config = dict(
    n_layer=9,
    d_model=224,
    n_experts=128,
    experts_per_token=6,
    d_expert=48,
    d_shared_expert=64,
    activation='swiglu',
    moe_layers=[2, 3, 4, 5, 6, 7, 8],
    router_score='softmax',
    normalize_top_k=True,
    routed_scale=1.0,
    balance_loss=0.00463,
    balance_bias=False,
    shared_expert_gate=True,
    init_std_router=0.0276,
    lr_router=0.000753,
    n_head=4,
    n_kv_head=2,
    head_dim=64,
    vocab_size=20743,
    norm='rmsnorm',
    norm_place='pre',
    norm_eps=1e-05,
    positions='rope',
    rope_base=10000.0,
    rope_fraction=1.0,
    qk_norm=False,
    attn_scale=0.125,
    tie_embeddings=False,
    parallel_block=False,
    init='uniform',
    init_std_qkv=0.0418,
    init_std_o=0.00921,
    init_std_up=0.0418,
    init_std_down=0.00614,
    optimizer='soap_variant',
    lr=0.00313,
    lr_mult_qkv=0.5,
    beta1=0.95,
    beta2=0.95,
    lr_head=0.0156,
    warmup_steps=200,
    schedule='cos',
    final_lr_fraction=0.0,
    batch_tokens=65536,
    seq_len=1024,
    doc_mask=True,
    train_tokens=277200000,
    steps=4230,
    dataset='wikipedia_en',
)
Below are experts of layer 4 (counted from 0) of a mixture-of-experts language model. Rows are named router (the router's row for the expert), gate (a neuron's input weights, with its number), up (a neuron's input weights, with its number), down (a neuron's output weights, with its number) and show model dimensions 112-223. Each number is 500 + 40 x the weight over its row's rms, rounded and kept within 0 to 999. Numbers have three digits each.
Before each expert's rows: "gets" lists some tokens that make up at least twice as much of what it gets as of all text; "raises" lists some tokens whose logits its average output raises strongly, later layers aside. This comes from a sample of Wikipedia text that the model never trained on. Tokens count by the router's weight.

# expert 64
gets: "i", "u", "o", "an", "ou", "a"
raises: "ece", "ide", "inity"
router:478481523478524548484440435515553551437475441514505462530468501578491512493442512517457553472588433552489537484492525525429515450546551495544463515497498454454455570546480534507518507522549512576464466490474446478487508522519436538508514568488430439442538525413464592465511450555475512494505486501546501534530534511516477461425455553519
gate0:549575564494403492436524541519483510452509520521545506552463469528529514526510491514494563518507540621516457483477487527514546548511434522481492458536536485446536527480533449492485522525462565424498514473466496455511483554434522475450399471560493480504542488557488469507547581574466451550497551561467463526531525517469568440498489496402
up0:464495453476493450540524476466450454510536503498506511503488450453502489447506528523472470491493560513487532404407495540517467518516479539533618543539431428533523472494433505528394516451481486461541536426469505472564597485500562475423542570467519564455520538530450485508533489522530514506518604417518500472544444469476557531563512496494
down0:502591466476503474487492452487519489489510538489516520552482430509516535467462540489492613518579513541470498497518548497566483510492553551454550428563610426469473496572563468505553463476499498505541496444489483523454454486492457476444542540535509535464486476470504435526556574541535537465484572522423489550537472492611528501488480503604
gate1:488514558522446491498520517527506533453548503466545454564509548555510514499500432598523504579508480543527519484543502567429488534552516488468542530556544505478434483531515514387550534530552457509539551402384463471530546498504551489477441481474449515503476454537514499534585490526509490531504492460545518439566502463481446475449538465530
up1:453508464584467516487486490454468520457479492532480492541483495433506566514458451442604453511506559513487447487429518474446495554511508492530498462537523432509475507566546539522495543439492514484546478439445535507446477518552488478522501497427502480552538509529409468493509524482465529577395530539478494542510507474541566547469516527536
down1:494526480515481455514463494452453530511464424517514489477558488581486541532472528372555533482498492444516562427445551476513432483491545487586500458454479580534573583430474502544536485471592504523453491512513491474507509522487497514482553516499555552444535524491519470498460450476509439517481470437479482499475565538477478510439485505482
gate2:460512431547441542543522422548525517519526438494510493533514496481450468467423510490507524529457501570538510516507497512503497457524498475522516538478467561429533517494419480450399478523454469498498541506504444497479480404499467490530504497460485452513568461471465511534516468533471522527501426462511505556411506496520499495468542602522
up2:510451483520508490420511530526456534509505466515533504495519526556503477396509546515494509482504498516381438541525518564457541487517427462511546470427499467473480485516509505538528367513522461551461576483495453577585542513489491527457535572517518470453455533424541537506471565525531539556542534544595425514477439479566527496565498553521
down2:508464503552489465465470504496502508473492489507553472508529466580531485542466462520554475483542478599526528422448544579529466516483546465497469469465497490504485502475529479582530510477489554443464484539502481523519439534468522584491449521502433532510492584433511500429492423449479519495484466424489456533527548479465540576445555480473
gate3:536509423474572564534469494484426532539551560466411509472515521571487511439515549521507495427470510487520485582555480467532511440457486529417455489501408482479479568469597477442534502517468527495489495553522522513458451451444450482550540471443507483468499519561514461442440526535421483508499462552449561453529563546494520466491476535477
up3:505451601523456441483535489447417526498466543480486539508505516489497479492457513483461473527517517550561429517479538590509478506497511521517449435533510492526501524538452500438540544489534542496498440540430472509388489483498454520521465409542482587510420522494490507477519534471480471464450504442531467467479462463501537502558505513540
down3:579512464426508449476513534509458541464499403447520513470465515540464538497548448552563421472521572546547555503475505435449556497485585464485432491557540426532416447512505529476389443512446473576490502502469515540520510499463466512545493523488487486478469514402515510467490499485583533525512506563465443533499539496511524502524484444501
gate4:460460499462450463460503484550526515526454571486487508487478454526540546559542511564565498507439564546500478472516474411531510530490485472508558492532467469462485438540491443451505482507483515436529466408478455552495544520566527489488457506475507472480529557513409480554531462402459577435418560481521462456499609509465495529487546497478
up4:561523521527485515507509552536489408569580464534564513582511534478459547554525466527556490495465503462511581542446493543533506498517535573502570555481508450544509435510524540526437537504549508469502538615456561539483439553488553495526488459523477485541434531492480523534472558423479486480520526524469430544455496484436516541532537384509
down4:502497449489526435462453505449469583496562522489522518442472482537491459535481514482467485516515473452465553482481505540550444546531508554512457519541562504501418488593517482510578456522491362536526482473489517481528512539510463488493579602477398493482485499515447468411559485498481479566580498515497544497456562488525503499548487485555
gate5:428544496469451532453500486506494517438400483490472453475483521469466501544475529553509476449488568545471498529468483539436508484490507486583515406506443618489484446453511423493491489465501495475416458402505434533540551547539473486469472446484527510526543481525488512508438503550472526534485576494473548540440463480437542517486471476515
up5:461494512495478509484475499560544532476557557566492481455488536576462451494471551495519489423557531521467421458459537502527479454526438523503476472551510489492445540517542498493484492489390467508545456550494442553510472506549409526520497465551477438546509484521468473519495480546435463550490440473524483462516538492488463508482476486570
down5:551481567490449519525502508483576468495411580527535536537536527501518486509491481531591572541504501578499528453525590543505497528431459496522480483586496443493510478436480531596517447512482491518467486534585435483478538434487490488439434416484524521541505479569450454523550513531496424493526491528501428475449490516525531475535526523482
gate6:505518481449460505502489473504530469562483568424558515475467509489470476485539543529486567577517440430592498556489484503564434518469520517445474498463491521489417463469509528514462500424466637533493502453477434526568510521494503510500487508500516495524500459456586473482542501549499518446462477464465474496509484453460430491500562457510
up6:477491450497497536512505461452478506468411468492434481583457486509559541491397430490443499534559479439510526519550531431485574512542508488530456446497517517474515531504510545487501474561507511488538518506471484530470504508458438540462432494456506498479416486435483510539532528399500494509449473531473460452581487532463500482478399514564
down6:436525517477515546523503479466504573537532525473541492423534485529517508443456403551498541500479515524483546499474498391526465463460492446484496520442550533461528501476443513501580495545537481509457506530491425480505570475537549546450568583455476473400526532548520490486542548502526512505483471489481528481502517513459538543488499468543
gate7:480466514394542547492516492534479488581472559539565480510513499514469526552471502541500474519497508516589550503519513602482572499481475464557466487502473522547473475493516550429522474494460541474547523521436592453508501444488570482527470491471536422529527513482517447509476551478540504497485538492489478493477555491496504454464500520484
up7:427504482463548481519579544512497496521495486476525549479505481593472437533508645531510475586502533484509499484551425435527524431467506539539531473523446510446502455479468483513530518515488397503498480474496506586472527485531531481475522494458515528477489539467501539488534514514520545468511558487439442483521476508536515503482506513481
down7:478471490504446566559529477544495571475402541456433464454482454552539561498441482574502455515508483589580537535532393466473448498465503426448516461507552470523498500496538477509475564444527481528492513535486449446447549479502459525538496442604496509487503548524554524483561501526428534517506446462516440475492513520507472519468515582504
gate8:415432509565505558487508447512533500558539444505470507563524553491458492452406514543533474504471527479491480451359545519509478486522483480480514489571481495519454497489532500441496542554577551550483545514489528530500423524528479499470559480495591418486525526452525466530423503455491570553546467454535486559439487499515556526525519509525
up8:471528553471491440532524436449489551451524531558526496598449431465487549499398446469556483544454466516464522454517534463531438487463480437526510464488448495471435536534560540549519482503524479503472502457508478586410514482500501506432463437524485440520483501463555487519488442501434563579433508477510541548513513559530483450472490560566
down8:450439460496465483522519515417496470485526520540476577492437532471410503511520430565494575481486602567460576460515487489491500510573529498541439470534562488474465510451514416501619495489434497573474518456394474477541478531533497521502460537404483497518543475482459464475513533537506532512528496489473533481460488442539534520465453472534
gate9:501574491600503588510429502470520539489460392512476513466498585551524502492540480545471469516542485512483556496536550453464443510545426504454567498503533479484473500477466511508532522473428460487448552438513485421493517534542536508483505506488524439543406548464502548495482476569489533531531537508477517580465444511503479521503483573482
up9:473524490419480513543436460472548513445512474496581525479405480449465511483491496464451522544486507469537482481555482591431497514445481480475578472476519524511448504529484507450521472437500512516550509524506529397554491468559444535554483517513527485485566496540552441466410539508481552522482483452484503575523453496511554496542487538526
down9:430489463405532447465472435552559457517538542436470502546502466488469425444441516511511506501586464388555567426495537548465442523477523483477530535441474508471466483602505479500479508489587511461488521516502456503433522480490503470478444464440579517553529474551443492564485443510477576501490482478428515486551582504525543503495539508521
gate10:520482526482504546516510504522451525553513428491426556449550485484484496471547500534497422535471534607534516618477541544463553430494529580592502510496533519530466525485526561573497527563546425468474517528525502520544462506512480415451390535458518513473464551492511562519485457471560485525488514501492495541447471469482543527519502498488
up10:452492526496563494549545526529427422516524525483471502540497513454489594499457474499519484487479524482486557480561423528550508500502516500514467475522489537597516536513501454521468596543509483509541469529510571517429511475562538552483447478472565486578503482542546457486530507464512500503509505478490603459547469489499539548543503555456
down10:463492486467483611557481440498517510555503533556442510503519563535490469525391489517385479575550467550464495490521502497475499581463480485430525523497519530519510521553564518468464509539483485527545449535492471509493494564514482455566487506511533493419446497500488509554480495496529639518425526532530523468566503517601516582474529550527
gate11:460528507442446422514463461510499524519530533504564482509502511464474547470496473573457486580490523416543499495534477567436549486515483468456544498497473441513490500568486564502548425470423527507449503531517442537495513544544468525537602454419422470518442443491526457564542486520548509492513495486457571494525480488461522498494570506523
up11:593476533523485501436491504478407538514439573468485504500518545454538521503554495503468472558458486500562480535540429482529550534521457548414496385520497559576519493566545485493550509502493575457443464485418563536544572532462483483508488449517541470598515515512580501428559544535557495529563495586498434486500524472509531511576480482530
down11:451487445502524415545524512461478495558465504501508438487492462512447479542527503483557435435539438482518490452528502489502470494519487499467473470443466540541517495450513541539531494479505554505557438550455539513440456433464453478455502409565531531540491479438512515494529521596466479515518483501574470494499474508541527537542433509553
gate12:502480542449479517517516544576459521593513506577576488486495575489481559515556515515465503495527516475584516533481490484481506592477515484486528469490495527471444436524531526500477544547449476438471489473478539547521536554531481483520462490438510513562408519481474525516566509539533499528467521499552524470458455477400455480537537452506
up12:547471477463515439489552491492457492491526475469500546463531507487483573503556441544437513560499488509590511491512507526477506442547499484465500457481516513492528468472516486524483414518551538427425573478532445525481475383471495527482474495444446503548540479489520515529526517536522474458503568587492498555482552480520555430528493450532
down12:582515423509465406486436471517457581557457442515428501507506478478508506477475467494523506412544489498460493458544522534467496472477544586465495514530548506535501497543488499551497445488527532467416495498482566513493526505466569458474533484488512521454589462520544531499455482458593474506531470587543527497449532530471444463595549467414
gate13:522448539555582502511478464510521504577458496513500488479455474490478483450471480569471457424488487481547476476471426423423489484403502511497523488557503438516494587502487445472483514502533530497485444471499506546502476489461455399480529494500500549533570494481439461466601520513527505530537479421569459453498421486486471442451563489500
up13:533486467490466451495419449593451594462542547612520515490443497552499464504552517435485504494476466478536360506474502499529463488563493459455476459514482462497509502491484485454576502491425456472472513481544403470527451511452518487536491496445510451474501424486582499499497394459501419476537515579508502488524522508546469465526461500513
down13:574447481499559472459443475538490515462517498513551546525474537521472520539493495523542462442493514523490458523510442541537460476489451457463551525505520439532541517484484469488509545453487509540553521443520543507497531512466375559440443470463470543478528508479480567462499443445563474489435536493446488495536451530483434458515536586468
gate14:484554499590513544545520529452615547490493538532427452478458600410542513491463528481436535436497476444529511511471505551453525531502470485523559480515459516489511486501463634517548498431539473493489471475479534501451462528534475442467498509477486516503561427532559391524499553496527576462453431475499468505482538463462476515500536477513
up14:417485465564526543534475435514508524533534551484505486523499498507573471491496562429415520498469555553477444494460481432537549469418513488470543538555565561509562494540461431479514560552548464509475515518419507527502506547521556450468520528475474514493588548540448477521463474498520531455575517445533480415534480518503560566447515429463
down14:612457467512520475510487502453459481473529422495502525496488491451502534490539511454551502481474499518470514412438542498450552476525577541488514518538505507474512516522533426559503483528548491464483461447506535510524461546504556491489513470489545563516490539474504477555470522436492497524494491476523528435517549538483473438521510431508
gate15:450462516440537562610470463533487557464509573476483509541489465494416487490433515489573495526426470506472522545532528503514524517441471478504481480485515461454450504468528422497497510515474459538466496452447499509518558498565589462470530537502477449538449487529516522533528545527493520531510512425485538446508432427516515555511525533527
up15:527506444458526489481528464496544535504411443523494513568500389570468493470472498549455473553455563486472558440467545522550543484544526563557462501453473578578469505552520516521448550494525473459493490487501497581521556444551583511510568513476477545551445461467457530533552566519455577492492479501445457474495426468501558432491525486527
down15:534466394512466518506503490473546571504396525477464519490488471476458502491505455531505515475547556474574513395518490541486501513498566485501503549526441556610485488490446536537530454535569522525468551416520501551505429515465551487551410487470472449469512481498517558437531498497514501495424568505478489450445553562477516489541495422435
gate16:482513488528471469406493498499515495477456441507487512596548524544522521496516530563553463476474532535536496520448484520526503527497454555494510474468451466517433501537474512475518518539560513470480540453491479547518523509514498504523505469449500562499412494491535539547537512477559505574442474484526445439473469521523538472504563462465
up16:537536476493403524536424561541514424426452485459539461457516533503436530578504469506514560439551528530522482537483486494446464492518526449594489516504533503486555510492496523449419581481494436513508534471544513504501550559531478487493564538460486530425534425480464537467527426479514439507463501511484500501587578427448468502465541467467
down16:490458546472516417434439543535491539463504410500494549580541501513524499454489540438466447471485507429555553485565448545406557488536448502511478487503500468439537485535512504453492469505526485454516531486527532525475509488537520523457536447517497540437517516463503507554543475452530475501467504490481465481482517495531520486488553490467
gate17:486520468459497456535469484505576531496586509503472489542481470535461502490473517496517488506481521513499582551526546467469468470517498479496533540516454526436506483513576436485442493497515525476529621453466481555383492570468489431438433477453499480546488478507495599491536491563533515524466561530553565545449550570473561498462491449515
up17:562432519470502477481450453523552484488498529515454518470476540523528447482480501466434509522516559460514552534569526455447495464429466515482561503531513519446493471468471505507543461509469486543458469505513505539491506546535479498504561530517518469494562548538502534404503535548481569429565514561524432521532482547514475477492500504576
down17:536550463596505462531491562466532518503508514483450531513497545435513505498499504499486517515502507471589507554496477628472499468539478513473554480530442441529512539492496542459514423496484496501563535575537574483430461563600507505542540543523534507487486505459534474460547396524520579482511487442545541556477432514539530433472486529515
gate18:428506581468520523528584507532560501462452469524550510468464459501485526513528526497442480490566495523503442571498498489499425488502474564506405473451497552449389535529542582479567473543518519562531581501553548464551534533520522490490448437540559419534485531486574473499522523476548514468538470522494506544526505514548504479527517511502
up18:451514491612579497495463511532454487474548480510509477563482510434446486508501472486550476544519443449419568506516538513474520489453569476448541565405504490410473481512453532488496459407528482519524446551409520468499467481503534433534451521517507467513460444480487550501403471518539520466512505460489572495489504501475477459457511436500
down18:514467465523483422480475492500453505520495508507460511470460475466503479479517440482483475487500493433563489517475544559508519507520474536461530504474519497483551529526504463490515513516491502543496439489514517530521386469510447518513481515510460511480575502475510420457542508469463479442431525464474546506556533456532550445469498472503
gate19:473581486432487524498472541552492514490520458514520513415523457453503508495512487548558459498513442467505446603493498485486446445584450434467513494476573496514443529474496552463445429538477570503428531482531417487448522456496533543530507500460459497536475453467455571524549519530484533437603510494539463512505526442503482480464456520520
up19:528430526465491491502469466482512483516524491501495499532456568515449453402470412509509537483508491499489440466481509487512486545444497509512460565483493478496443478514550516459559510496502509497557488563410500448466460502467455525504522517585473552470539539487527485493507503446491550487477452590544495476521525540503506525498525426543
down19:522526530554506431536484457484506430551466474479497489487529491462535506547526542504491522549482529546474498546452545457464547446549493475464554453559482469488505512479475485497493603501548495537463453467555461491528477481506492577447465568447556443476490494485477507511551566482483522502545429417502537522462434441538481471400501460603
gate20:425473528474458575500501413543532573468422454532475538468492435517444445539492553555537490501562500513533544543483493526470533505524457505550454418443539539445492508546533585491517468503457518496453488447420461516375459456553510513531551490516424495544461491470490492489496461492542477516449464558465509493562487481500544515452532528595
up20:546455450490486502477462492520470580530540472551450427525462544496409463448470494593561499454551469461501562505543489402484425521505477512482505518488492487496482496512528563510490467571531438513432462515485552479517544533467516481501463516479509433501529499481541478459478493502510539559526525512439540544547563515485503475477522524507
down20:488518488528478562442472445570569479513523472454432536470421534468513475582453559499493502467534507512449514517511495509498524544485490516518502539544526531479543495518541475440463605482493554582499437464511445486474462512490576550600417528461504526500544503524528528489521487508453508555439494523461551527489471504564520475397446523574
gate21:417480538488546558459486553452561510497481569453490505524513500475481495496437493543463484550524509513440440517600467447478454487531452463530461411548494532540534550541466489481538563454480545575482480470479407502551439491546488447569501465473495494520477485547591495465537529646499533522545578420507487567508474425530484510470491476558
up21:525487401500416474471475501501482570468473523505577478535472508500436537534466527446516485508549485427536473520479415494494534497531489448524476529494529524498550511524551443524506473410431586519477494497503460450456501449425506565527458476487540509549535520474547520427475529506464501498428507583513480489513527515479476493471506473492
down21:552513431484558391448478485523452476458511470496499482553554511568457513448535488523460458446496483560486487437541516510457464574521572492505569519462472492568490445449486500494539446491506470493452466452463553460468613518500525523520500556459514567442456450487471450478446518477574460462481499464469512475516478484502451555539499519502
gate22:465545445466490562517445506493543525470445534530495516501521504418536476523480519472512462524553496539412474512500526475392523498488428510495558512541478501462463428453491613453507551480487465585517542400516544498517459553533411504511483515488524495439621542557526490472504512552564564494475478492515542568499536540497512491514443536510
up22:519505535478494505558487495488585529499507488442515467485514520479544531582536514543525461551535522480570554478503454549446481501538526421479513497516499530520517529481529512538609531508561484533487523469516488546442587520542479575565546560508474495480542491548549488492492509486520501551513506555530588551488551443475523506495494421547
down22:533502419495485532502484574526560501508477446448571438397472522517519509476523463484448465510532535438514540555581506512528491486517458467559502457487519510472498464536467506461488545550500587547525561492562458505567548582438465491441520588554471548538495511532480485497505503490536582522385452487477525437556514480554511551499521517517
gate23:511531468486474514481501451476498532491539536569491536551502510539525449446481460500452473507467456483534450580555521450490475536491509522505541527529528538459478420481481487470517519548504521483473432444467537470541537540440435463527445490518431489484482470438542551500599462543442503463539515542464540476499524532468524433512516381521
up23:539438543470422486456518562445500454470490526504531497508439541464518550517584398562518501506522507441495533465403470455510490540489502506511541454477431448532495498555561504524528548510477507531558447524534517561505509473534573515551509515502497509465470507524546478546479540492552483457597537459494480428551528515509505530496482518479
down23:479467412494499447515510548533562557551503432511490511541463547547548450469458501499516529497489547493499550456474523554444487447546498541534452494454499460519456556471538458562513535465515493523426526471501562532510458526575499438486453538476503585480482485452498499455477540537555476546500557558465530558546461490558440555550459514497
gate24:531508502496508532559445494453512505524460491466412542551429499546500502479506519554468525459507554548580551534493494475411483461508460608523511515453467555539451468477496511459482579440495516507507542524555514525578505457500460475552518539458531596438582488515583443507468502502560525445519481524540443509511518510446475470447512447506
up24:502477512472522504553546510509437456513437477470540539395481441509503520478511484552542452496424508562481414446491496480523512515471424539563484464491491547567450544512579452568537545508505493513529468468513522516480493569475507486496511432467517541482503563463482524493534534444506464442480466529492505492478523492577551490531500555463
down24:442444553531472561560471507501440469535538498491538434412558549503553576493492499481551458553513497470520507477527513453482501529508618524550507591450490529513435499479519443553503536465524542482455505468460525464497470469520484513478484528479497557519478530554514591534475488513531545512549522526486496564540551486540518477382512601545
gate25:500462504510492581533481477510447431508527504525480568540498492529430531373450467517489552457482528507493514488559538507490446445476487460525486494441578508491486548444531509496479426521510453534465519495582448453485477442516487439478499427525477512400491510518452503543474463486557575496561467475513502475526548464562463530445494562481
up25:471486524480518529473514434489508525454586549557536506523461500514384471486443500500558489537490441518475519555524428482495512545523497451522519541515472504520578485511458536494542580504397540525500556534464481508480502508488554543404446474512452441441451516473457489519511505484507536496432473467581551519462561583461509511579493442509
down25:501523485484462510535575556555471500436518508474490379525583450473539501403447478505515471432560529515463488445488525547558447510523448463451486473490589518558501545499454399491475491407502501517493489504481540524527467584459474540536490469538455488482457539548579545421474524511478546499555529530518530450504423435516530507494449475504
gate26:474490497461526556499516566488514443511475512491410562534431451525499446479452537485481482478495501499462440511572499575499507485445423496468503544438496508500469458516506505490468490493468540511497480480500495511506438509489485552433459469479431491465469539547515607491431511479554524470597467517481583466505424508493473517511508555511
up26:505495557460488471518470538453423532474459554525486517479536510452392451479519434442550517523499524537577474522558505467439498466452535521491451479465467476451459537475448526463532520559473452499534527529479526493485506576505509463417495515481385531399510546507471562506579474518510491444435545542480541494482622521607477474504479509484
down26:463463498491465506506471501457503485448505494451500543558473474488462415513566545528535535485471527553561468502495428524512529473503447477449528433483532524525533512537508513485509456505468512506549485438539451504536478541570492449532594560554413466544483491467514533537550491525538518508565565507528479527472563496502513529515489506564
gate27:490524443521511491500497499515471436491491430529519534450512564506556550522547451500477465456452465478544559511443477519500495497516542558533506515434439490476447494467466518525438457567513475488511538592525496515490499532539528502438581560493541458476509573549568456512498527496564410418448519516488529501531495525552477555509424493462
up27:518417539526472501488542476498493454453507514516451463494504465455508542479506490522470479445544491543544533514468553503547455542560515497553534461434545567507491537557496540518432541545466541510530491520477461505522543407449516530505482476472518433516537508473422583513519498520427454426528476503565482509488531475452550418501475575518
down27:465544520525511476420504486531542556527429526478467505468506527431517573450479465554502551539468530473555564505466478560543536434556507457494544577548547531518530509465503462528517530510484495468433495513472511514493488528542536511468522478476477467472489507431457537516542487521576542445506569556424495526551469437454521548504546478510
gate28:542545524512470534513517517613450495486495444539449499558456517468501466462435483550564460450494501479469508531472496539490415529566590461498563491497413510459475523533567459527484479484443504487484458498416498516530477500536509503508477456432503524522466497466461535496512524435461585521387516536508446544495418435446527485490530554576
up28:548502425519462495471495539549561485548563487499540481436582508512503475468578480513484511563539451417592537492533491596555412565519535478526544596440459502461490495401471513560497505506533493438449517540563513388462482482458525502542426479513548446518472505484493548464476475440488535505532485519470470514508515514477444470443472495486
down28:456538485510453502510483522434560459439482476473576524453517482580435601477526487525493565501552528506523522446472516515481463493520541454490470439533471495557444496545528536501447484472471505470537456439514504492514505551432465529561522485580496489506506529396399508528564493504499500493529522572537522396515430455537477496463513519519
gate29:426493509490467539574511472502492487514537515508465487483438502524568562544504508452451552505557537439503488501522516602556425461469521530537511487396498496477503485577452525422511518510553497545478445523571536549427525506567476542513502532510507469526462584521512481507508515500542556413504527476501481514501506500464508489432505423519
up29:433421551465509619525468559516492502503471456482528511467474563484552564464492587475486463463429515497500455481540469428551481477469461511481465571491521448489426534538408539436539470507521468486546467553486495490556501492416458546549548479520502449517573534581480541524499493519512519509448497597512518516474433576481564533453485445480
down29:504446499475443473527519474461554544448504441513539537542498554571467583489466541467499535507519484491556563514425579440548501451541540501497492455439499400466464560573461474554491474419496459554486528546535584551529499547459474506525465528438556470534450487464493539509542486447480508441542558537444503487539485513522506494481512520540
gate30:557544487558449535520508442600524455517495536463493564521470559534534467452470535531553460445503509485533577483495503538483510454472449576455529472516487541470460417425524534492558554502518529506459539476510490482575525512534487479519501471498507480503503503527546517496526520563543512466554501500550503523515503442485506464451511461509
up30:531402462521479406532504495536437512540489576575494471536505547470507554490511515500517433478479581517515479541467470471518476522492421540448519452498512485564481459487495467524472504502562470428455504421490521521598507501446522504472513452504555513569497532537564479529523473575565599491503533537510468507424475514572547487474533534449
down30:558473477494473493465519428437462486493448544504503484455509517550563521506490484570494533453497540567515416452519495586453449503482493465584516437441457463563503528504525510511460404525514468513517478487440482477532496564500443489538556531482568494505526507482533503488441556396502524508580576515399508495468542477436536424485497521533
gate31:497472465526465489514446458541573532532499461451461513459434471609517509538440486513533497487521475502461500500507520504454456446483430538436533482509519450509454509470541404496470465479553474539438493460478448509611509470570473485550563500495523467482495497481514490484522506585543493516516411432421535443473514530525442500465477448542
up31:471584614474487424504490491508513515432467440504516560525480476511425474505481524474467484499531506469514530503441474508488527483493507536474493496465551529477553522452464469572439508450505511449449505508442493547517585495527550421454493472597446516483545541507480532459551477476469434500480464544449484401501472507562488447512547480500
down31:505556493443518486445494473509389489424487557500503541503522512441543507543442496503515464477432482533482494491525500512546506524519545543562490475513506515612490425508474474533492531545529465484485433518461590444507542529465550518556451448467512453443507539462502548498430437480524551433471464547543432513479462527484561543505484530508
gate32:501513568522548516562576478454500525461483552470455524478450537474498444533483480546483477480506449580535535524507552535479529555550545513424537529474488483446541404447434462458474481515485509537446510465492459508496538463512521470469465534537505474448466462526496456427489507533566541469542510543434543500497473420480511494482569538523
up32:553425561515441520451576565534503406521454545481559552464576497497427507495494546538488509460518519566425444510491476474481533503488515516559467468518526527449495507485475528535504509433520523464539416522508485500551416523478477532483542451506542563478421480576514489525549500503453478485529499430454535490497573535501577492574498465421
down32:527503503564466557458525522487479462520479562521507499400540446460455494476493577506459529531483573531492514513400520476413497474550450446440539485527544531601553490536564494467498507463437512494478472460532506453541545579487496469442472556464576495560511550526523517532553486446506492492541543517527536504489505582477472528465435534570
gate33:462417537540468551510482505514493495556497528579490538486539498521456463517471531500451484521501524536566407611431526540458549481542488470501474462503462560525469430443484529478524516453528500536480559420469535516464481484604447455549455497464565497510582451518532555484561517511512471474482495463511482539504500451521457448466454504533
up33:431491465487467485504499425509541465491473503505522463534465465445456499509479478464570470500489538474433490437577549546443484464512479491518580533580426454456427507578477470495518500500487519497530456460453507503494522434491512556522489538502433476480491531481460544549442513488474500517523490469546520526517432496445461518464523510469
down33:544544517519448464519531459567477498496473595448453429498552461485487505482511511544579454561515496552512510438522495489546500539504481482398527513508492567572551494503541488490458542541527537480537488545525528541518486528516468514534450485541402509497543482502421489578476486527514497522546536520490525543507555506469493436495522473457
gate34:468466499503470519508487536446458519451534592589516454559504538485480442423419558548511483526562360469480439484504516521551524549520454482515460508455485554463466460452531474442536515470433531501488443537442503461490524518455477544464369450507469510548450420513490538530539477490481548471421512542513496466495521510487488459489490463477
up34:498464407507491551487520484449550491535488538587484487461575525506558453526558496495528501576442512421518505537517463496473491513483420546495528520481473505532449493457534517441476493530466571492507503513529570501527533498450483482501483485564572481608449503480509491542516482518498498487524432492472491485526589590511497524522493479441
down34:589575504468498470488470508486397522520489524530497484496497535472574453496557526503526509472497479439436469406464445477503504481522475515542425534508519571538470516488494479528567501537517563487526480504516464469513475519506432493508488592517468536523601531432502527439447544462500492503560525475551433463543480585520527532570501410502
gate35:467552473499550533438491485496526553572423428416461534530538484549552453480485502527466479490544528527554489536523551500469477496463508518485533444467528531579532500511462570465528571471526544516498513447574469517567544459505514446445501526444478521517461538467531507497485496507568538530510513421524466499508475449548472508522554476473
up35:498536525554458532474579525480518440567505429481482539496500527522518414503447510539558483476454566511504517498539461525495462474425458590507519462540475520505507499457487468472459514515489462431453490454487478558497453532550439473502535535563509525526511471475464529525475492560544510519507554509549511455444452476431542507405520427560
down35:486539555476498545535461531537487460496514516453466501525475493534495474469562541523515457469523496488553524550510566510481495481524486608397542434474562444444481443555517494422466489439493559542536446566574448519467488521527530526493419493526482437539447510498503486501481525504547499539488528513521486576555480503446507546505493546511
gate36:522487446455483518492522510477516595465447496540473574510451493467513580462452544437545450617514458612443491511525497506434481474536545529522528467467475546435509499464513454582486528455527513544461547493435475499458476529510528480479447484485440535501480519475531500545526416522472515518451532501572511484486425521608532547458481482452
up36:461512550568403463522441513517495486533498453479553446400492447486525524548537533531480476564569513479520549495425478602536467488504534504515500451522474523528517513475477505514480475460468535476484417392442435524474544489525480497546502472446490515554493465543481439528485509469475499552424472435511420514524516477499434498425499468454
down36:509438528511571446402490507504536470549523518488480389522536472504487461476545455590519526434470480418538494500458485485450495540510481464466508498454535505533542455446536548488509531517461508435589549573502515485485365482498473487505454541481530518506454473576519440544461568446524513469468518490529515459475515528492434455532505501523
gate37:515470470574556536578516496514493459524522593482498499515520523520493553570465513479499518529544519454527450516521508456421527540498511508488515546450515573412480539525555541493488493492507533439460464544516477499475452482460548518483465442483480491530529537577527537513496524533527633478509531524512435543482438540475517520380486514505
up37:548502522536527505572550551458536468506545471522526581536478527473512573497561504502455499492429480491528589492463452487513476522476489551483440424447525523486531488422541493509534519508476545475467489420478548546484491467440578482438509456461540524488490525560491503522456549441532538462555594552500474504461506463522549502517557464408
down37:485535425537529539434472487550467496485474472550525428494503533486486442497461516503522474539500527466468481500531469494528449482443499423500461516510597534528508523492545559477507491436517449537481545472508486563505470542491416525595471493548512495515498467463513484502436406449467613555475483510461539509467528508483491512532530575484
gate38:442557404535493506515416491541485535459420519521539469521470477501509530554466524461481502490480505549545531507499497403458480489548512535584564480526523506459519570447544450533479497464479503481454492503470532524432498486525497503511455471460526555503516479532420487523536499539538544507526529502501484448498432464459463560431499546460
up38:467520458457611476544528504465482480535586573544490480520523527488521474487480515501474399449554481439507491416506427438492499439439529568497522530456489518476502499471497604483460452470519560474477508578491565496440442455517515501537507512529484506511435492430479520528551522509519514499498568466526524487484575512380460517435455495477
down38:478439479565547530501497585551520474517433545430488571493481467502422508488522559544480457501573476589560484510470453473464512535496442526456466473595528537546480492503488508439499570477467478566473501562443527437464478502586475503519447465467452512458496545538540484484485511503564471489490468427459446497452513475526499529467496419504